config.yaml
vocab_size: 4565
lr_mult_qkv: 0.4
seq_len: 1024
doc_mask: true
Below are experts of layer 8 (counted from 0) of a mixture-of-experts language model. Rows are named down (a neuron's output weights, with its number) and show model dimensions 0-127. Each number is 128 + 32 x the weight over its row's rms, rounded and kept within 0 to 255.
Before each expert's rows: "raises" lists some tokens whose logits its average output raises strongly, later layers aside. This comes from a sample of Wikipedia text that the model never trained on.

# expert 9
raises: "2", "1", "3", "8", "6", "7"
down0 [154 154 175 153 108 150 145  79 115 159 102 108  43 150 157 114 106 178 127 126 133 197 143 148 144  75 108 106  82  60  64  98 118 128 106  93  97 138 100 122 135 119 129 106 127  83 160 155 159  83  93 148 111 166  78 107 139 117 127  99 148 148 108 141 149 105 147  86 205 135 108 115 148 153 186 185 162 116 167 100 104 182 121  95 157 103 123 118  93 106 153 137 147 112 144 158  49 164 194 146 134 113 116 106 118 133 164  58 112 150 103 134 212 139 165 151 147 146 132  78 138 152  93 128 109  88 132 139]
down1 [161 167 130 166 116  89 116 101  93 129 125 128 173 111  87 108  72  65 107 125 123 135  74  96  71 149 103  93 155 133 159 114 117  96 138 192  86 102  80 126  51 137 129 152 172  71 180  77 184 130 153 151 106 152  63  89 124 113 160 126 118 115  90 183  76 148 103 169  73 104 145 132 119 114 135 155 155 105 111 118  88 100 126  99 119  66 167 175 116  63 135 125 122 136 106 121  87 117 137  65 139 142 133 134 118  72 152 117 157 103  85 119 142 169 106 107  96 114  96 119 129 168 144  54 129 110 106 109]
down2 [197 168 104 105 106 107 176 148 103 102 133  81 132 138 107  91 157 168 124  96 107 136 143  90 119 179  80  92 173 104 126 142 191 153 102 117 180 146 184 158 105 151 123 134  95  94 181 149 108 159 122 127 125 152 169 155  97 156  86 160 133 141  89 137 102 109 150 149  56 114  94 126  80 123 122 117 123 113 114 139 113 121 214 143 101 119 108 143  98 130 106 213 114 101 164 123 114 118 163 146 171 139  77 129  98  76 110 122 122  30  87  80 144 152  88 111  78 173  90 142 134 157 168 109  94  92 120 123]
down3 [152 154 134 149 114 169 138 121 101  82 108 125  94 166 102 147 111  79 160  95 174 178  81 145 143 109 149 139 132  77 114 177  96 121  86 151 104  98 156 163 153 131 150 159  89 103  86 114  53 139 161 128 126 175 123 178 150 163 110 130  86  88 112 106 156 143 136 210 197 172 101 117 144 120 153  62 113 130 170 105 175  96 113 145 138 129 128 154 182  83  91 125  95 187 144 107 142 136 118  47 138 159 131 157 107 147 150 179 120 126 144 125  88  99 187 164 109 104 115 146 130 130 103 195  93 102  78 160]
down4 [163 159  90 157 159 103 114 143  79 112 100 100 107 132 172 129 159 167 140 136 110  79 112 142  81 134 115 131 181 137 118 119 116  94 136 102 107 126 201  92  97  82 133 139 134 194 163 109 153 176 145 146  52  97 172  91 153 131 115 212 105 137  96  82  89 102 148 146  70 121 127 184 102 163 145  62 108 133 105  98 144 114 172 132  71 145 105 147 154  70 154  97 136 154 141 140 123 139 153  89 131 144 151 124 105 178 130 137  92 124 144 201 169 165 153 159 147 123 123 131 110 186 132  55 167 104 170 160]
down5 [183 119 124 154 121 142 179 119 148  94  97 119 129 144 168 141 118  76 154  85  88  94 152 158 181 193 144  90 133 125 117 102 160  88 146 118 198 154 136 171 150 106 184  91 120 155 102 177 176 169 133 154 141 125 121 162  92 143  93  79  65 148 155 170 177 151 120 202 122  63  92 143 173 135 130 182 145  64 151 123 103 110 141 156 120 119  92 147 103 136 103 168 115 125 117 128 133 110  97 150 131 144  63  99 120 152  70 132 151 113 175  78 141 123 103  77  90 102 139  96 104 135 106 135  45 130 119 114]
down6 [133 150 121 127 132 102 108 149 134 114 145 108 135 171 112  99 167 138 162 164 132 140 134 145 163  90 143 162 157 161 110 139 107 106  87 103 157 101 114 185 142 106 141 145 154 115 116 116 124 180 142 134 156  74 152 133 119  52 153 212 178 100 124 138 114 179 135  67 114 139 118 217 128 120 121 117 188  91 146  88 143 123 146 128 128 110  55  93 157  84 118 154 149  79 141  73 157 206 154 128 107 116 121  71 142  94  97 135 125 140  86 138  92  85  97 140  57  57 122 103 164 114  93  89  93 169 170 112]
down7 [136  94 146  85 146 149 149 136 155 134 126 210 145 117  99 189 126 209 126 107  93 119 120 110 150 106 125 100  96 105 146 154 164 137 105 138  53 121 171 113 197 165 168 124 122  92 178 134 132 104 140 153 112 169 146 152 101 162 143 133 124  98  89 108 170 139 151 167 119 172 148 166 110  98 151 171  38 127 111 109 123  90 120 195  91 210 181 137 106 138 125 104 113 119 113 143 128 139 109  78  83  81 107 157 119 150  62 174 112 157 103 117  92 155  97 148 144 168 164  89 119  89 136 120  95  92 162 142]
down8 [137 132  87 134 154 162 160 114 158  93 129 173 114  78 138 116 175 131 170  60 157 117 121 108  94 140 124 121  85 132 124  68 190 189 109 118 157 111  95 106 134 146 142  89 134  98  85 149 124 166  97 137 136 145 130 118 150 106 129 143 167 178 109 113  99  29 160  79 213 142 127 150 132 124  89 155 129 123 168 131 104 130 191 137 108 108 113 124 119  72 126 160 117  87 105 161 136 204 112 172  96 114  87 144 163 122 128 138 107 144 142 140 136 169 168 166 137 121  59 119 139 241 115 162 113 144 118 132]
down9 [145 131 147  80 171 124 111 163 128 152 115 134 180 122 107 134  94 128  87 106 157 138 143 149 159 119  79 149 145 132 144  98 187 131 143  77 160 115  83 118 112 101 148  83 141 161 141 156 169 150 103 103 134 138 217  46 160 113  65 102 183 135 137 159 152 108 184 118  58 148  93 168 200 135 119 164 124 153 125 149 140 145 156  99 127 111 116 168 195 208 154 119 156 142 137 123 134 117 120 149  95  99  97 146 166 174 113 145 133 145 133 114 171 115 114  96 173 180 144  58 130  98 121 170 171 144 174 165]
down10 [126 132 113 149 191 146 117 116 128 120 132 102 172 120  74 135 129  74 108  68 186  79  91 154 131  75 164  90 129  68 106 174 139 159  97 124 120  84 102 133 101  92 124  61 135 106  99  68 129 105 140 146 123  68 110 123 133 111  92 204 150 117 167 118 129 115 162 122  81  66 153 125 127 148 100  85 153 127 172 170 129 139 120 128  99 133  78 132 118 128 152 104 147  86  93 104 158 128 146 123 120 167 190 114  96 150 121 168 104 238 145 158 115 130 128 109 122 139 176 179 133 155  78 193 121 165 127 118]
down11 [ 92 116 103 167  88 129  75 188 150 166 110  75 106 130 107  91 150 125  66 120 111  95 102 176 110  66 146 140 122 140 147  59 171 119 154 101 142 144 112 159  89 141  72 162 142  94  74 134 157 115 146  92 106 142 106 119 129 128 123 161 121  78 142  86  83 107 165  37 125 145 149 136  66 126 125  86 187 170 148 132 159 162 108 129 186 110 123 122 135 117 106 118 156 163 134  76 133  94 117 114 139 103 198  91 192 130  93 117 134 154 108 158  67 165 104  94 110 115 107 170 123  82 131 139 120 154 105  68]
down12 [123 139 107 131 157 126 104 122 120  96  86 131 190 125 170 131 111 159 102 149 197 109  88 162  90 113 164 139 120 143 122 119  46 164 171 171 143 159  91 109 124 108 139 129 108 123 182  88 128 113 128 131 124 117  82 107 137 164 114 101  95 165  96 104 162 139 129 178 122 139 123 112 130 185 197 109 100 148 161 127 123 122 167 193 150 165 109 122  71 157 132 133 103 175 116 112 162 174 164 145 122 147 161  97  93  98 190 117 173 104 107 144 130 108 126 125 197  95 129 145 136 114 212  70 189  85  73  58]
down13 [105  80 136 117  94  89 116 144  82 184 185 138  83 164 152 123  73 109 113 233 139 142 141 139 150 113 110  78 126 141 116 147  74 142 142 165 124 121  63 194 108 115 113 131 128 114 115  89 163 122 107 128 119 148 115 138 120 116 147 123  63 135 137 127 163 180  75 137 123 114 109  61 133  50 132  97  94 171 102  93 132 125  54 161 189 177 142 116  74 169 125 127 168 178 183 124 117 139 117 144  84  89 172 123 124 119 126 126 134 106 102 129 139 117 143  97  67 101 181 148 120 124 166 111 153 109  92 109]
down14 [162 166  61 130 146 124 168  73 147 115 123 134 112 133 189 126 186 187 156 116 136 145 129 168 113 145  92 136 105 124 112  95 196 169 140  81 120 115 137 121 205 121 115 115 128  91  74 143  95 174  52 109 101 130 161 111 166 133 130 132 116 139  61 172 168 124 134  53 160 167  93 144 112 107 139 137 118 153 106  99 202 117  89 176 119 163 129 158 158 118 140 175  86 132 163 106 121 116 116 101  92 114 139 142 200 132  84  82  69 113 114 144 104 107 140  94 118 143 149  52 131 106 143 148 101 161 149 140]
down15 [173 138  89 106  86 142 183 130 127 193 146 110  96 151 154 133 146 147  94  94 167  95 130 124 112 133 125 127 133 191 177 152 150 143 139 100 138  93 138 111  80 102 107 154 116 131 197 136 121 177 116  92 183 157  82 127 131 214 151 165 164 167 145 143  92 101 100 116 128 128 147 152 122 188 117 115  66 127 118 107 122  80 160 136 114  76 122 135 110  91 154 116 164 125  78  77 166 108 137 183 139 140  86  95 175 195 124 185 143  99 115 160 123 135 168 167 141 103 173 146 116  82 146  56 129 166  69 129]
down16 [ 81 135 107 128 176 131 120 158 136  81 137 191 117 197 104 146 167 112 148 123 141  86 159  95  85 117 123 173  99 137 141 138 106 101  73 105  89 161 180 107  99 127  73 113 103  47 185 114 106 140 102 150 149 117  91  96 124  89 187 101 108 160 123 124 158 133  94 144 124 138  83  77 110 137  91  94 140 129 170 120 160 114  41  74 130 188 146  93 139 106 126 216 162 119 110 140 125 116 146 130 121 174 122 123  98 104 141 140 105 161 180 144 143 179 163 135 142 101 161 150  97  98 144 125  54 140  91 158]
down17 [187 128  81 132 100  92 135 123  67 160 103 102 130 146 133 144 127 136 190 131 136 186 114  83 122 126 171 142 116 102 172 144  95 104 127  93 148 123 151 152 145  72 152 163 105 200 145 143 117 115 124 152 112  91 199 205  89  99 142 110 119 113  89  43 130 143 163 164 135 144 174 161  42 126 106 142  98 122 115 105 128 106 141 164 121 108 140  95 151 144  94 105  98 117 144 146 119 174 120  47 126 138 121 124 102 139 108 179 147 153 129 203 165 105  88  59 123 116 148 157 161 132  59 129  91 127 144 126]
down18 [112 151  88 117  51 151 150  87 167 148  82 131 182  52  88 161 223 100 129 106 121 136 163 150 151 120 148  83 118 167 166 133 136 126  94 162  82  77  90 136 153 136 150 129 156 133 186 134 125 100 101 106 113 115 126 135  67 168 161  79  97  97  75 117 116 145  82  80 119 109 139 136 111 118  73 106 169 152 155 140 153 116 160 128  74 115 100 190 119 157 125 132 150 166 117 198 181 177 157 126 119  99 102 125 105 134 163 111 157 107 157 148 143  83 171 157 102 150 114 159 143 113  96 104 143 161  89 171]
down19 [137 155 163 117 119 145 151 176 146 201 126 215 114 151 124 108 132 137 155 102 121 169 140 156 122 156 166 135 145  82 147 113 140  84  99  83 153 128 178 116 144 180 106 106 141 106 128 127  91 189 125 135 161 152 120 181 210  93 172  70 119 108 123  76 162 119 120 175 123  91 109  69 110 179 155 115 140 150 113 145 114 166 100 145 175 145 184 154 121 134 158 166 131 125 136  87 112 167  78 175 112 133  98 175  93 147 113 221 165 165 125 115 134 101 110  83 177 152 151 135 160 144 177 144 133 168 117 140]
down20 [178 157 145 173 150 169 173 126 163 194 121 182 159 113 147 103 131 148 146  83 101 127 109 144 161 104  99 169  57 107  93  82 112 128 112 101 106 142 141 127 118 161 111 124 106 143  95 157  88 188  90 139 113  82 152 160 120 142 135 130 142 131  88 119  77  98 150  98 115 145 137 104 113 190 121 138  87 121 150 120 167 179  96  91 119 134 155 123 167 204  69 118 184 122 203 102 121 141 145 106 115 145  65 135 130 124 113 148  38 143 141 111 145  85 142  91 135 165 144 106  53 151  66 137  99 103 110  88]
down21 [ 84 147 140 113  79 179 178 139 181 136 132  73  77 151 105  84 179 106 115  60 164 184 143 163 186 148 161 131 123 130 121 111 117 105 107 127 133  99 128  98  92  89 153 110 100 215 104 137 148 105 117 161 157  79  90 158 123 118  91 113 148 157 187 135 129 138 143 112 134 119 148 163 104 118 115  47 166 163 143 124 140 166 123  89 104 116  80 118 185 184 125 125 205 147  78 132 131 170 178 167  90  99 124 125 164 152 108 134 149  99 146 129 105  80 148 140 143  63 122 102 129 138 144 150 163 153 103  75]
down22 [ 84 135  97 106 118 108  62 148 154 166  81  76 155 162 127  64 101  95  50 178 110 174 157 126 180 161 110 140 138 135  90 121 123 146 146 186  84 172 128 120 157 136 136 149 123 128 170 123  97  94 116 100 105 103  94 138 129 139 165  58 180 120 123 160 143  99 133 131  80  92 116 135 149 154 110 138 140 152 139 137 175 155  78 153 160 134 140 135 149 114 113 168 176  52 152 216  84 146 130 111 138 163 144 110 140 115 147 136 200  84 134 118 131  97 138  87 100 185 187 160 176 102 149 143 132 167 146 145]
down23 [132 121 129 159 121 162  92 127 139 132 123 154 103 161 193 158  98 115 172 135 128 126  75 130 101  91 156 193  88 148 133 101 151 141 103 141 156  94 138 109 131  79 129 154 158  82 138 125  77 144 149 101 166 121 143 108  72  93 131  66 130  73 133  78 158 119 170 181 186 118 113  96  82 129 126 128 142  45 116 108 117 114 171 127  89 127 124 119 176  67 160 189 124 101 135  95  89 156 105 130 117 167 105 152  28  58 154 151 128 140 142 115 171 116 127 149 210 102  80 131 133 104 102 120 131 147 146 164]
down24 [105 154 185 147 153 123 129 141 136 222  79 143 143 123  96 171 185 101  89 103 139 117 133 104 158 117 153  43 146 122 141 133 175 154 137  59 126 126  96 131  56 137 131 122 164 131 128 143 109 137 161 102 155 152 120 103 132  69 160 119  99  90 151 148  82  97 171 139  99 155 110 145 153 104 136 167 129  71 104 127 160 131 182 165 141 132 189 123 160 160  80  82 130 156 136 138  84 138 110 113 129 140  84 138 116 142 156  96 129 149  88 209 118 108  86 135 121 161 105 150 106 167 122 124  55 193  66 154]
down25 [149 151 135 156  95 148  73 122 159 193  95  57 105 106  87 139 101 113 100  91 148 149 118 138 128 106  97  94 118 167 100 134 127 174 140 153 111 149 123 167 137  91 121 208 153 140 155  80 143 122  88 119 115  98 145 105 126 130 139 157 190 170  78 100 124 135 130 120 115 147 139 115  90 188  98 129 161 199 162  89 158 148 119 114 165 105  48 156 154 167 168 106  95 196 128  93 150  91 125 122 180  97 103 140 141 128 131 146 158 138  43 143 100 114 124 156  85  39 118 111 154  97  98  97 138 160 128  90]
down26 [173 139 105 132 154 178 153  82 112 115 128 152 123  99 144 156  78 106 130 142 135 164 193 157 137 173  77  79 134 147 151 177 156 112 128 172 118 108 161 113 151 103 140 157 174  57 105 151 111 165  92 112 103 101  55  96  72 142 167 131 131 192 110 124 156 109  88 150 110 127 194 119 158 140  79 137  55 139 142 123  96 150 134 167 143 115 172 151  37 163 134 128 157 135 122 125 111  83 120 136 123 148 134 110 182  55 129 151 133 128  52  88 115 177 158 106 107  71 115 132  95 114 146 120 116 111 126  93]
down27 [137 204 127 137  99 105  80 160 100 118 104 141  73 167 137 134 178 117 107 130 113 112  65  75 118 142 151 163 111 160 200  97 201 152  78 153 139 121 151 137 126 129 108 122 146 159 140  95 120 128 122 145 179 142  87 131 128 108 165 130 141 116 132 133  35 178 129 189 165 113 154 159 171 133 182 149 133  82  92 184 130 104  99 146  91  85 140 163 163  63  91 101 141 166 129 126  84 121 174 136 127 123 176 136 135 137 107 112 143 143  92  39 136 147 112 180 143 128 171 142 137  87 107  94 134 175  94 119]
down28 [102 150  83 170 154 101 147 142  65 146 145 153 146 140 153 140 112 120  96 147 114 143  94 118 166 154 164 121 137 152  72 146  85 131 150 183 125 129 136 104 102 216  99 122 165 200 219 162  66 152 117 106 152 113 146 129  84 164 114 125 120 147 132  94 111 103  94 118 173 126 161 150  94 153 105  61  88 151 110 165 109 126 175 166 139 111 140 131 137 148 141 183 118  65 107  94 121 171 136 112 146 135 145 111 100  99 146 149 107 124  24 184 118 139  83 148 121 125 179  74 126 163 132 128  92 141 183 118]
down29 [163 117  91 166 109 150 164 115 181 113 154 143 111 108 178 131  96 157 110 142 154 106 182  88  97 134 107 160 192 148 148 103  97 100  94 184 152 132 129  99  99 153 125 125 150  60 130 134 120 145 226 170 153 142 150 111 116 170 155 119 117 150  87 137 145 163 135 143  41 111  72  44 153 148 100 166 125 111  95 139 123 112 156 200 184 133 134  95 109 132 211 101 139 152 142 148 146  84  82 172 103 149 165 126 119 112  98 203 136 119 159  98  95 102 159 110 143 147 159 127 106 122 114 126 109 144 107 156]
down30 [100  60 112 173 137 109 148 151  89 139 131 112 104  84 130 158  82 157  80 109 142 124 149 121  84 152 137 106 102 161 111 123 101 144  44 140  91 146 157 129 176  93 159 109 100 184 113 163  91  52  91 171 142 126 175 112  97 105 111 152 103 153  86 124 129 151 185 154 209 137 151 153 134  89  84  87  94 174 156 135 102  91  85 152 124 165  87 167 131 160 108 152 132 133 131 137 151 143  78 120 138 137 148 114 116 186 163 155 119  98 126 206 173 124 158 127 171 112  93 132  98 138  69 154 163 153 172  93]
down31 [194 134 150  86 119 164 153 121 169  85 128 140 168  55  86 177 127 147 157  67 154  42  91 108 142 137 144 168 125 140 132 121 137 162  90 136  80 157 167 121 142 138  96  77 151 163 129 125 164 142 146 113 116 118 112 109 156  86  70 116 188 166 135 128 138 111 170 109  70  94 158 104 147 122 145 148 118 156 100  97 105 124 185 108 127 185 105  92 123  85 189 190  81  15 133 105  98 145 174 153 142 152 125 120 113 142 123 154  93 109  97 137 117 146  77 131 126 112 177 103 115 107 141 130 117 109 150 108]
down32 [ 77 144 129  96 144 116  92 170  92  74 156 168 171 135 122  62 120 126  85 125 105 133 135 178 122  82 117  64 132  57 132 188 156 113 102 141 120  96  79 116  79 169 126 144 158  63 129 158 182 154  83  99 104 159 132 102 113 137 107 101 123 146 157 104 167  67 100 135 164 165 127 179 139 136  75 164 169  84 163 127  68 166 166  49 143  87 119 148 124 153 154 127 158 171 105 125 171 102 169 118 104 131 108 120 125 175  85 135 157 162 113 125  90 100  86 155 121 143 144  74 158  89 129 145 118 136 127 113]
down33 [ 72 129 202 149 163 128  63 143 166 168 117  93 188 145  98  99 107 170  90 119 179 180 149 111 133 125 126  92 143  96 126 109  87 158  90 122 111 158 140 162 128 150 164 116  96 178 133 113 145 144  64 125 134 142 158  82 137 118 142 180 132 117 153  99  61 134  95 114 109 108 101 112 142  92 111  97 132 166 134 152 216 167  85 131 170  83 110 117 106 151 145  67 158 228 143 135 140 115 159  95 115 120 107 155 101 142 139 122 148 100 163 113 128  56 151  72 131 111  97 162 143 160 144 123 154  85 168 106]
down34 [209 132 136 141 137 128 164 102 141  93 115 148 127 180 134 101 145 125 110 100 107 147 138 156 179 147 130  62 105 113 138  97 104 101 116 145 210 111 147 127 156 153 130  79 112 178 123 111 116 160  64 162 136 145 201 121 196 131 103  22 128 179 130 136 117 121 147 115  79 133 149 162 108 124 197 112 141 148 162 125 117 155 103  87 141 110 129 143 176 180  96  95 163  95  62 124 158 152  99 162  99 111 103  85 109 144 105 149  58 150 124 117 128  84 104 117 139 100 162  80 161 120 124  86 170 110  97 153]
down35 [192  88 106  51  83 129 134 131 164 134 102  87 111 144 125 110 112 174 119 120 135 100 136 150  87 135 178  88 192 111 128 117 138 162 144 117 134 167 114 145 132 135 139 142 126 129 172 193 104  96 132 145 181  94 134  84  78 139 118  88 123 122  92  91 123 195 105 112   0 174  89 121 106 114  81 121 112 102 104 172 175  99 179 107 139 120  98 101 105  64 161 150 135  91 122 131 153 126 122 115 180 141 147 137 139 109 151 143 147 111 116 119 173 100 154 127 153 108 122 158 137 113 209  87  80 161 126 141]
down36 [153 141  91 183 109  72 145 112 128 133 149 167 125 117 145 119  92 137 137 158  80 109  98  73 160 135 120 161 137 113 110 211 177 157 118 145  95 179 107 152 161 135 150 179  79 113  66 144 145 108 157 105 103 159 137 162 153 146 119 144 133 127 141 180 163  81 127  87 219 109 162 123  80 119 115 130 182  90  90 117 101  83  56 103 122 107 129 143  91  90  76  86  97 178 147 112 167 141 117 110  74 117 146 133 162 155 139 140 113 141  94 131 170 111 131 159  86 122 161 177 133  94  68 151 111 191 143 157]
down37 [155  89  99 101 124 107 104 133 185 101 119 109 102  97 187 131  96 112 103 186 112 199 145 107 133 112 157 130 116 137  99 175 126 138 144 171 124 147 182 127 124 205 123 143  85 160 128 113 164  98 204 132 117 188 123  86 181 137 105  98 106 119 122 139 111 130 174 156 160 114  52 108 161  84 133 167 130 172 132 119 131  98 136 127  79 148 133 141  73  97  68  90 142  47  83 135 169 170  92 103 131 156 118 148 126 145 124 118 105 119 155 126 149 130 124 153 101 143  57 111 102 138  96 178 189 159 160 181]
down38 [108 111 126  99 201  68 135 174 156 160 205  93 139 118  80 169 143 216 106  91 163 204 141 147 154 116 105 134 144 161 146 129 148  95  93 108 177 142 116 167 156  87 158  82 158  96 184 126 124 184 109  45 117 138  99 150  90 167 107 121 186  82 118  78 100 131 152 108 140 143 135 183 140 143 183 137 113 145 126 141 119 159 128 170 143 138 178 141 106 148 111  94 103 142 123 108  78 145 136 139  73  67 103 156 110 141  81  86 134 139  84 130  87 145  91 133 120 129 130 128 116 146 122 162 105 126  95 134]
down39 [100 135 100 139 138 122  57 132 101  91 120  80 140 147 123 142 140 132  84 189 147 166 135 175 117 141 134 117 122 129 110 135 127 125 147 110 157 136  95 166 105 105 188 142 169 178 132  71 143 104 134 132 111 121 137  59 115 123  86 137 172  79 151 188 137 140 137 135 155 124 152 104  94  90 124  83 156 189  81 106  94  96 154 131 116 145  94 128  88 124 122 109 139 108  92  54 181 127 130 164 130 181 150 102  83 170 118 115 150 193 146 121 137 177 206 134 114  83  35  71 159 141 103 161 176 123 174 142]
down40 [160 188 126 105  97 154 136  74 144 155 126 156 134  57  83 104 153 133 105  81 127  39  87 132 122 169 145 133 133 171 155 106 150 159 134 134 154 105 150  77 109 125  93  68 185 101 154 142 145 105 153 110 126 108  90 147 147 164 121 124 223 121  95 114 119 156 158  93  96 143 136 141  69 149  91 115 113  80 116 113  95 189 173 106  94 119 122 129 168 125 138 138  94  69  86 159 134  80 162 143 165 154 110 104 157 114 124 122 148  77  76 127 180 144 139 149 163  81  88 103 123  90 170 153 157 137 167  87]
down41 [101 138 157  94 104 126 134 133 130  80 105  99 116  81 136 133 109 122 152  99 130 188 117 157 143 124 122 117 120 140 165  75 142 136 118 121 169 143 130 149 146 138 151 118  88 138 114 156 146  67 103 135 178 140 142 159  83 145  87 148  63  62 123  47 179 123 213 110 148 102  66  61 119 133 125 101 116  98 117 148 161 150 197 117 186 155 151 114 117 112 124 130  93 102 115 157 132 138  98 172 137 148  69  83 191 159 178 158 119 124 138 119 158  63 136  75 132 138  68 124 157 146 162 138 118 166 132  52]
down42 [103  68 146 139 138  60 131 154 125  87 134 137 110  74 134 165 112 181 104 117 113 130  85  96 114 117 166 155 139 113 116 191 121 155 104 211 160 129 128  94 184 129  79 120 125 123 136  96 133 120 189 122 131 182 172 123  72 124 160  59 110 104 130 157  81 178 169  82 135 110 172 123 196 119  96  80 113 110 151 171 135 113 103 124 158 123 188 100 136 171 163  82 145 144 165 124  77 135 102  94 148 137 176 128 115 158 129 153  79 103 118 167 110 145 116 187  64 122 147 118 130 112 157  62 152 105 114 127]
down43 [155 118 149 112 133 152 158 168 138  59 139 138 145  86  73 148 121  42 185 132 114 103 200  74 167  86 144  96 134  53 137 191 137 121  83 104 131 139 103 111 149 145 141 112 154 141 113 145 186 101 113 124 142 137 133 143  98 109 175 159 113 150 109 139 118 168 158 127 175  83 133 110 123 115 111 150 115 100 165  98 150 145 151  59 128 118 104  77  63  93 146 133 156 119  84 180 112 161 125 114 141 197 150 129  77  78 145 162 197 149 118 118 107 155 132 139 128 152  95 131  89 185  69 112  91  92 130 117]
down44 [ 91 158 119 131  87 169  95  85  59 133 174  87 133  96 134 121 121 137 205 130 131 109 134 115 129 143 108  68 130 127 150 120 147  88 118 110 115 121  94 143 100 127 138  74 136 164 197  85 120 166 159 108 150 148 126 177  87  76 131 123 134 142 128 136 125 132  43 123 143 160 181 156 175 143 129 158 148 108  99 122  75 129  64 109 110  95  80 129  96 166 151  87  69 136  84 141  98  89 122 109 140 171 110  62 120 102 101  91 100 156 104  76  44 148 126 160  59 146 118 107 126  94 124 111 143 134  95  79]
down45 [ 94 138 165 130 103  81 123 119 175  87 146  96 136 140 108 110 131 144 143 156  68 118 175 154 187 109 132 184 104 121 136  71 156 139 129 112 144 129 121 161 114 111 123  99 137 193 111 114 116  80 124 117  98 180 234 126 145 139 132  85 136  98 213  96 150  99 132  95 126  95 109 147 166 107 159  77 150 132 141 158 190 116 100 167  93 176 109 120 163 172 133 203 117 144 123  75 189  68 142 129 118 110 135 103  48 184  99 148 103 170 155 152 149 145 113 130 108 174 134 115 145 152 117 151 150 119 119 110]
down46 [129 145 142 153  89 142 109 100 136  54  82 127 141  88 161 125 159 120 121 128 133 109 102 162  88 111 180 152 160  39 123 130  73 184 132 155  99 137 148 119 155 139 156 140  57 135 114 127 141 183  99 129 194 165 129 107  70 142 159 192 124 139 122  97 136  82 177 169 175 142 129 119  94 155 133 114 179 140 140 168 166  50 151  78 140 175  99 132 110 103 177 152 100  79  90 116 118 149 111  81 110 179 131 119 112 153 112 175 129  47 132 183 141 177 131 143 117 105 170 142 106 122 133 147 120 137 151 137]
down47 [152 136 136 108 192 155 141 134 185 148 149 151 122 148 128  91 154  96 147 141 123 103 120 150 121  79 129  98 135 157 152 140 230 197 134 122 105 122 119  99 104 122 140 119  94 191 133 159 107  94 157 167 185 137 156  94 136 113 134 114 137 143 104 104 164 153  94 114 194 156 133 119 163 161  79 109 118 163  30 136  77 122 145 146 132 156 149  85  61 140 162  95 116 198 123 144  93 165 132 105  96 134 137 112 125  72 153 152 141 166 156 157 113 100 143 161 125 152 127 165 121 111  66  90 164  81 140 210]